From a checkpoint of a small mixture-of-experts model trained on Wikipedia.
Size: width 256, 20.8M parameters.
Experts: 32 experts in each of 11 layers, 64 GELU neurons an expert, 6 picks a token, a softmax router.
Below are experts of layer 2 (counted from 0) of a mixture-of-experts language model. Rows are named up (a neuron's input weights, with its number), down (a neuron's output weights, with its number) and show model dimensions 192-255. Each number is 500 + 25 x the weight over its row's rms, rounded and kept within 0 to 999. Numbers have three digits each.
Before each expert's rows: "comes before" lists some tokens at least twice as common just after its tokens as in all text. This comes from a sample of Wikipedia text that the model never trained on. Tokens count by the router's weight.

# expert 26
comes before: "\n", " of", ":", " and", "\n\n", " who"
up0:553508456535510530522498491472504560524566498522538482497508486505499464449506513489511508519524557485459478515510507466511503533469461531491495512522502528524487477521461507513502513468470508
down0:473532483453505472523514491502524485483440507522470507464496551483516513503455489524455461516502540505511473478515466522482490502503476487510520439469486478512521492525475500503481551483448531
up1:507538523508488498533491506514520560547507521494513507523486522466511487495485520469510480480531544489507457500491465486452493494474461515531538514509467483493502520498486500435492513487484458
down1:467532522479500511514501529481492521513460479497452502502510491507521447567435510496473536508516508514481494503514474502520539509524516538529497503482458466541509510477512503482537496504484488
up2:544510529511518494480466513486465501480497468532510487511485535471491502512496507468514465503470498481458498538503512409479497511470513496500499512536537519490506526493482511480515476463550494
down2:516496520507478496511486532516493497506547501510491462544478485475513520491459497487515457550507554494538545525485517487467488459495518540528521486486508510502493465522489516540496470509524495
up3:485481518545521501515540507479491456511502481508523446527508485473518463523497490466485474513530539472474448502462479493482508514447509552467506525493489512492484537508519506484517495518483523
down3:487513489504510513465496481533507535446492489531509533519502495512523526483465561494491494534503498485485485501462506542463489546467530505475477532450521502469497466502506501532494463504515508
up4:501485491501535520489486538491487489487492532582540470523454534496455457525511521477460509482545481471470508528500519495483464476502479542512510507487487506529531477493486491456510493511494482
down4:489479495484530501489506499490507494496459519471487474437524561489478505506504503492510500488508476443514467475484509508520545458534459501541503474489498509522494483556493518525494525505498514
up5:506471482496516529505513523515502501476492501544517469535488458516492473488471519467469472514522533488467478522516481455485517476482521531484503539484508500479513521476498497489500463502505504
down5:536499486515461495454506496533505538519446433538500514502495474499518496507501512499445572448518524525461440524469508527534469534518539468516531479491534515481479481448513519503514524498491478
up6:506452482529514512510468532541554488470498495488504508521496505478547487497500506464557517487493470497488526496497485499483492491441500543444474556547513493501500519481514543479510494473502496
down6:501493513521505527523499474485513506511510484522524490490502525503520480519488517479488479485455556528530504525492487567481450540500499498486492500477543494499516526509512503508481487487485498

# expert 18
comes before: " ", "1", " The", " —;", " —", " \""
up0:551494489508487539464509529522503506490555488557493532491472489532512513496505511511513508467494488502440525534455475505481487513487459502490477492489475525480499469485453483464521483520478477
down0:518518527471491528520452522490510486482512530504487529493501496461432528538521494494510498469491488482478514529485488532520474472492493505478546486510498502553502505471463477498525514515507502
up1:442539499485554502503479521499508475481569496464525519482515486548512487487487521511492486514476514448524496513512484464509493504508494516467511489474487474514448512526513507485496518483514447
down1:507468536552465528470481482480452466516491519488509513501483491505506516532531516496488529510505465479496483502562471498483545484535472472494556507502534478490462505520508487493533519508510467
up2:500468521533487523480485479478524494518520512500465484500509497490449462488452477478522476498481480513521520538487510497502500492554452514499496470560544503492500501472533544486486515476502483
down2:512518488481504519513483490495478485490514523450530488527475484488495494545489484515534472465503530516479525455525501516527569492487515534520485488506478520475489535477436464508490469509501511
up3:563500520557516488529505490501503527495490512543480475547522535554478496483501536492509504520507449558490520508516463526471525504477515490488511534486520512493503500501513511501507489491552484
down3:527510521485518497509512510485488515488495474549501548543509512509503524497541510487524456498476448477474510471492505519464489530477533471499547502482511456521471506529486496517531501511517443
up4:512465499474551539516483484533505483474513453510497501458505489527539502490497471498528491480515525477533553518480478502495481485482456536521460505466500506492474481509507504508513512524486503
down4:450515500557432499486519482479487502518512514506476507510509492488485464505534504470491492484485487509487484478531526493529516516484539445443502514518495516483534457488475496527482513489527474
up5:511506482531536506510524449515494509499500511507474477502523496490548436500531526509507501494569535481553489496472470484526473520472531511478475515496488491438528524488490510507480498498485485
down5:457498501458457509524501494450507512513528486452469529502550491479493490494513497511506505520486549517516466471499524542485483496483495502515471486493482539496522518515566443529483488464542485
up6:533529495533516487526517471506508505492473529531519508476497499455502502501442506466519471483496533501517515447502521467512533491480519517510495526523534493504511494516503467462501491525445480
down6:496502489499499499502515474546488511498502545535497530464456506471489464503457485482540491476507528525500506478530493516515498498529578511531519524525502523479534505487541449511498522487477511

# expert 23
comes before: " Born", " Country", " Coordinates", " Kingdom", " Phylum", " Location"
up0:525507460503530535507490508472493533511528493466500535493482462511544505511505483481502496499526507494466494449508497480514474505477461509502488495513513470497486485495469493454503504470511466
down0:475495471522479509491531475474521535483457506491489490460529504508493488503516520536491525539508446484483492482534495460461501476523520519495474495501469483511481486501472518471477522493537518
up1:535553488489533538512502495500518505530482523497510496494495518523488470488528524480528529505529500501465514477495473469505470515489485482457482553503498520491522506468500497503485485517487512
down1:483506530461499442564471525491513524493521489492500519528506500493499482509489502507484511539518457510467503518509499501493498459478510506505499495515504501488489463506525515532509508495526494
up2:488452519489508511516513551507526475512567525477527498515505513540460520480472522501526528537494503485455506472519482507433507519486439502503472487471503507513492509503483486470533478518512494
down2:486523531481468514481468538468488533528480490471574509461503483526443489500489526513511499496470506478473545515504497536468493488436520460533536514529482504502491513521507503493507476501513511
up3:462479508545525479496477522473497480476530525467513535471489488541534455506474542499524493491512521524467514519481489434485511526492497540477473505449467519509511493488498476495479489516485502
down3:506500483533510522475533488514504521540512514512506521462488517486468423531520536452496518471509478527480520534490533493525476474480475514516467530482557495511490500503468478540522478518520513
up4:547515478493495514502495513538518497502528539506512484524515528543550485493465511505474479488506500461533495511550469515503496523443488480499482523522473499478502518509519491484482513471526473
down4:503473446487511472516531462556503490485512518541494506513502484488485484479488478528471503504527511488511514510485506515541511507491485499458484490517548500521534495513538463451471525520511509
up5:512501489473515568480510507541537484476506467505508513540499498548538497449460527489509487495501484501525523509549493516570500505497482459465437541486504510515545518496472476519492492498523517
down5:449475464434491498525530519503536511458496473545481505503521533546528507479473549529495466529516478489509527516465519493487471487500504519491481553528515478530513479515477483473498482498486472
up6:513500517516517528517508465461506469505503510495455475514459482427473450507505461481458465479489523476469492492510521475463485469492579551456468535493497519512507483473498535537520491501517500
down6:477490510492464496566488488537499518536451509557493496522535524469480539506505502513482519525448498498546511524502535517517504459501433501476511469492493515544566511515495493551499512494461481

# expert 14
comes before: "0", "1", "9", "2", "8", " |"
up7:577473493490486491560533480480530507541408500518519498460496497498507538500519503514509538492541503502518526508547499491513524488462530515487486529520497546468521499505470485507522517519517478
down7:542529463484486500507520458474492487464523460519470510505527473558545466494500518458485496527489513501522498479495511506492486530481477474511471497516521493529507473500469508467487485481497500
up8:463547500462487513508508532530502471502562481517502502535471475525430518476486514443503464486496532525461522493474486519488498513491530493516484513481473530522483467559523482491507522504510486
down8:474523516441483502501507481479507483470506486425487484523488452509514479493517510483487493538523535540448499496499490506519472475526516454489437458520467476502467449522517471507543513502523516
up9:477489506529517515425462545512528473486523486490524484505484464480575511512492495517486487460499500502491537513476512475445484491523499493501513487515507532505493505475510522464518508497478499
down9:513481495509540488482485496495502531454478518505489476501459470500562504496535517504490495457488536498491534489510468459418495507498477527488474521520445529489523503502511527476514533502532516
up10:573517546452487519526499466502538491482506472507533485522473435508478435515504465493513507490538561425463487519469522529434516528460532482442523510480519511491542519494493501507469494465486484
down10:535553528445483529525508525469498509496473489528485484518475472512507479511544482492519470528513518489461510513474496477480489504475466449504543500516496497479519505516475527491475502492482495
up11:507506486484459542448498583504523488498476465506504517472505491510532513461491493482519494522539473442475500544458514507514495486496476481517474531503469500499480490496517493500516522530529511
down11:492521480499502535465471578516493474502498467532516490493475475502474524468533526514525531549507504471510497507463519489531513516514512515527486546468500468464494486491477523486527492520514512
up12:494510442525518538491520542522462520540528482534494501509486458494484487443475450531475488526485518497502468484483477549489541543513492486522507538497485496500499485519485486493534501486506488
down12:483487488504495525519480534501517518481487480484483493513482465463474525537520518490485530522507489495473495492504503491511509476476446494494472497519516524477500505483460482481531497528535498
up13:478498474465453505488497500480470513500537435540488518486528467482482474507554486530510485540525534519502492487456505474489480516536493516489498549509499534473472482476472541490482484510473493
down13:482483454505483474501517519512484482525484492541476494482494459531517467522479466490517558534534513499524469474513438544531500489505480491523478509489490496501435505512508470510484510497473494

# expert 25
comes before: " ", " the", "-", "|", " a", "=="
up0:516467516515510511513517493555529476482446508466449518502505476490512495501520487481508527474497489519455512493480534487493444492502521536527480517521507471484497469468498505498495531485514504
down0:524498486505498517494481513490501452477503482478486508506510488495468474523463513447493506520482484458498501531511480505522523464518503550537479506489512493530473434517520512450484524491496507
up1:506533468518508536488499538527486483473508511496505519513480481493470493531486506516518493545498487482484491524459455477512475510487500505475494487536500518510487473492484490479497500467499452
down1:504512503487500511539497560480481494523514544486471492489498517491430517498509488451547493507513485484476542466529546497504524477527550485520520493480473517528518513493524502530488493495479525
up2:496475528493509511526484522523538475503487484487518510467481506502505502510516523427506459471523501482511510456477505447513500517452480509530505525520524497505473504508507519497514470517478463
down2:530529512486490511523484518478536476483498508465479472507472526467452509521444519443507503551481506495508495450523513509498529482481479499517505485511501495449515513490511484495531474513477482
up3:537432511584464477518480511529509509490462554503514540521471543522479504522519470502491516518460478498490505467505499492542474503457477470485508480557530488498494495489501517506473481507522496
down3:542452530508488482522484480501513553502552541484473502478482510516483492508478496506507489528498491534475522503533467493513524478450530504466540471473517483478492490488561468500480512511535507
up4:487491537485508519489509530536499515520482513526492490504490508518480485458507480475498496501508554490498506490467509474464484488557504506500524467544456505518515494499527525490531519493509508
down4:474473523523425498491529498504525533517492517502488489516480515477469532497525527504493530504483521506538521446437476508481480481491517525449486464521488447523528520538476503485525512548466499
up5:502513461489514531487500479538524497517513511464480492491471470494435504486488501466515524539509533492467444531488497473471513493504512547509479481553463477515525521499514464503465500501533530
down5:499472483496577521476483504508530473495487522517502559514522484488507474460466474481491556450515495516501468501513523468513520484499490469491487476493526496532454518504479500491429520482513501
up6:509471492506468503541522493539512464497473494477519480474498475500525481477528490507513521486457492496490462530599521531543505505484496523505509477506481510543529509494481522497486519485473474
down6:511513520551462493521467506469520531524479480503491497507512490489520499492552503523524509558489492481466499524519524481514463497477527522453465486479505497522504496509503496534503481520468489

# expert 9
comes before: " the", " a", " he", " his", " first", " an"
up0:560505524507526502527514539517478560449494468525506515506502512537503528502480520441527432509514501523487505471510493483497457497457472523464477535531527481459523480473511493507478512497524473
down0:443524461504517478539495535537471477488488499518515495477476556471489504551496529476476491505513487543511520485502477519506489457488493481501504507497504489474502490430511460510465510520496490
up1:542512495551524527491487542533529521503498482541559485524496500476486510494471494453492484487530512473452500519543486487455500500454456530484517522537534525495490493478494523500481486490500462
down1:533488492522494511464501525466526498513530516530518482551461509513533527513512500494520530509430504516488528482486470479481477522506490517523506518491517491495503517478487499491533465491463477
up2:526491527537548521501483500537540491489501500535484509533520478507535482465462528465519453480567489486467483485529514520503443511446511537490481527513505517459506476458485518489469489466491454
down2:504527521523480510546525494520531517488468486481478522504526494481537546510480457507499474498472500498511508534502502489445468508498532435502484533497447505496514474488519497421484521501459526
up3:527482504551520541481502519539481521475538490489497477534493492492503511475499521485496513478558529518439490468530515479493465483488473501480490508522523512459519493484506525490446507506521470
down3:514541492489488471477519457506473478521495531493493487526522526458509520503520540483453456507510487521489532472477526503500491463497503503504533486516495523500473518500477477512462511470477528
up4:555519496545556534508471506481497496484525490529525474523497512533496520493473536502527464495530509471486492491523452505457484525480483516490471502503528514473517513469477517518469512527505460
down4:506497541453519467585510516459491503526494486484521478485512513521490504461478508519477512511477463552541502479480508515503468507532566473461515506471515531479520521499485506464493506512521493
up5:502508517504538542502494526525522524491502523516540470552524446528497528495487517513554488469506513504509526483495517472461509519473495494478445516539496491483480512503460484498504512494500467
down5:488477472512497453481508508523468473510517505519499488507498503466480518491478470532501499511496486539530506537507462479507482501510535504556508480535513476497449537539517507493480478528503496
up6:552483472509512534523457511511498498511527505505588538518488477531480481482460521492497518474542487513449483519519485492470471508472491494486462526551545515545481481457492484492482505478490469
down6:498506506479526516497489491487456448508506531510532529489514458514482474481493479463520490542517511521484508503468505441500507483531542495446477516508486511496510499452521497490504535480541515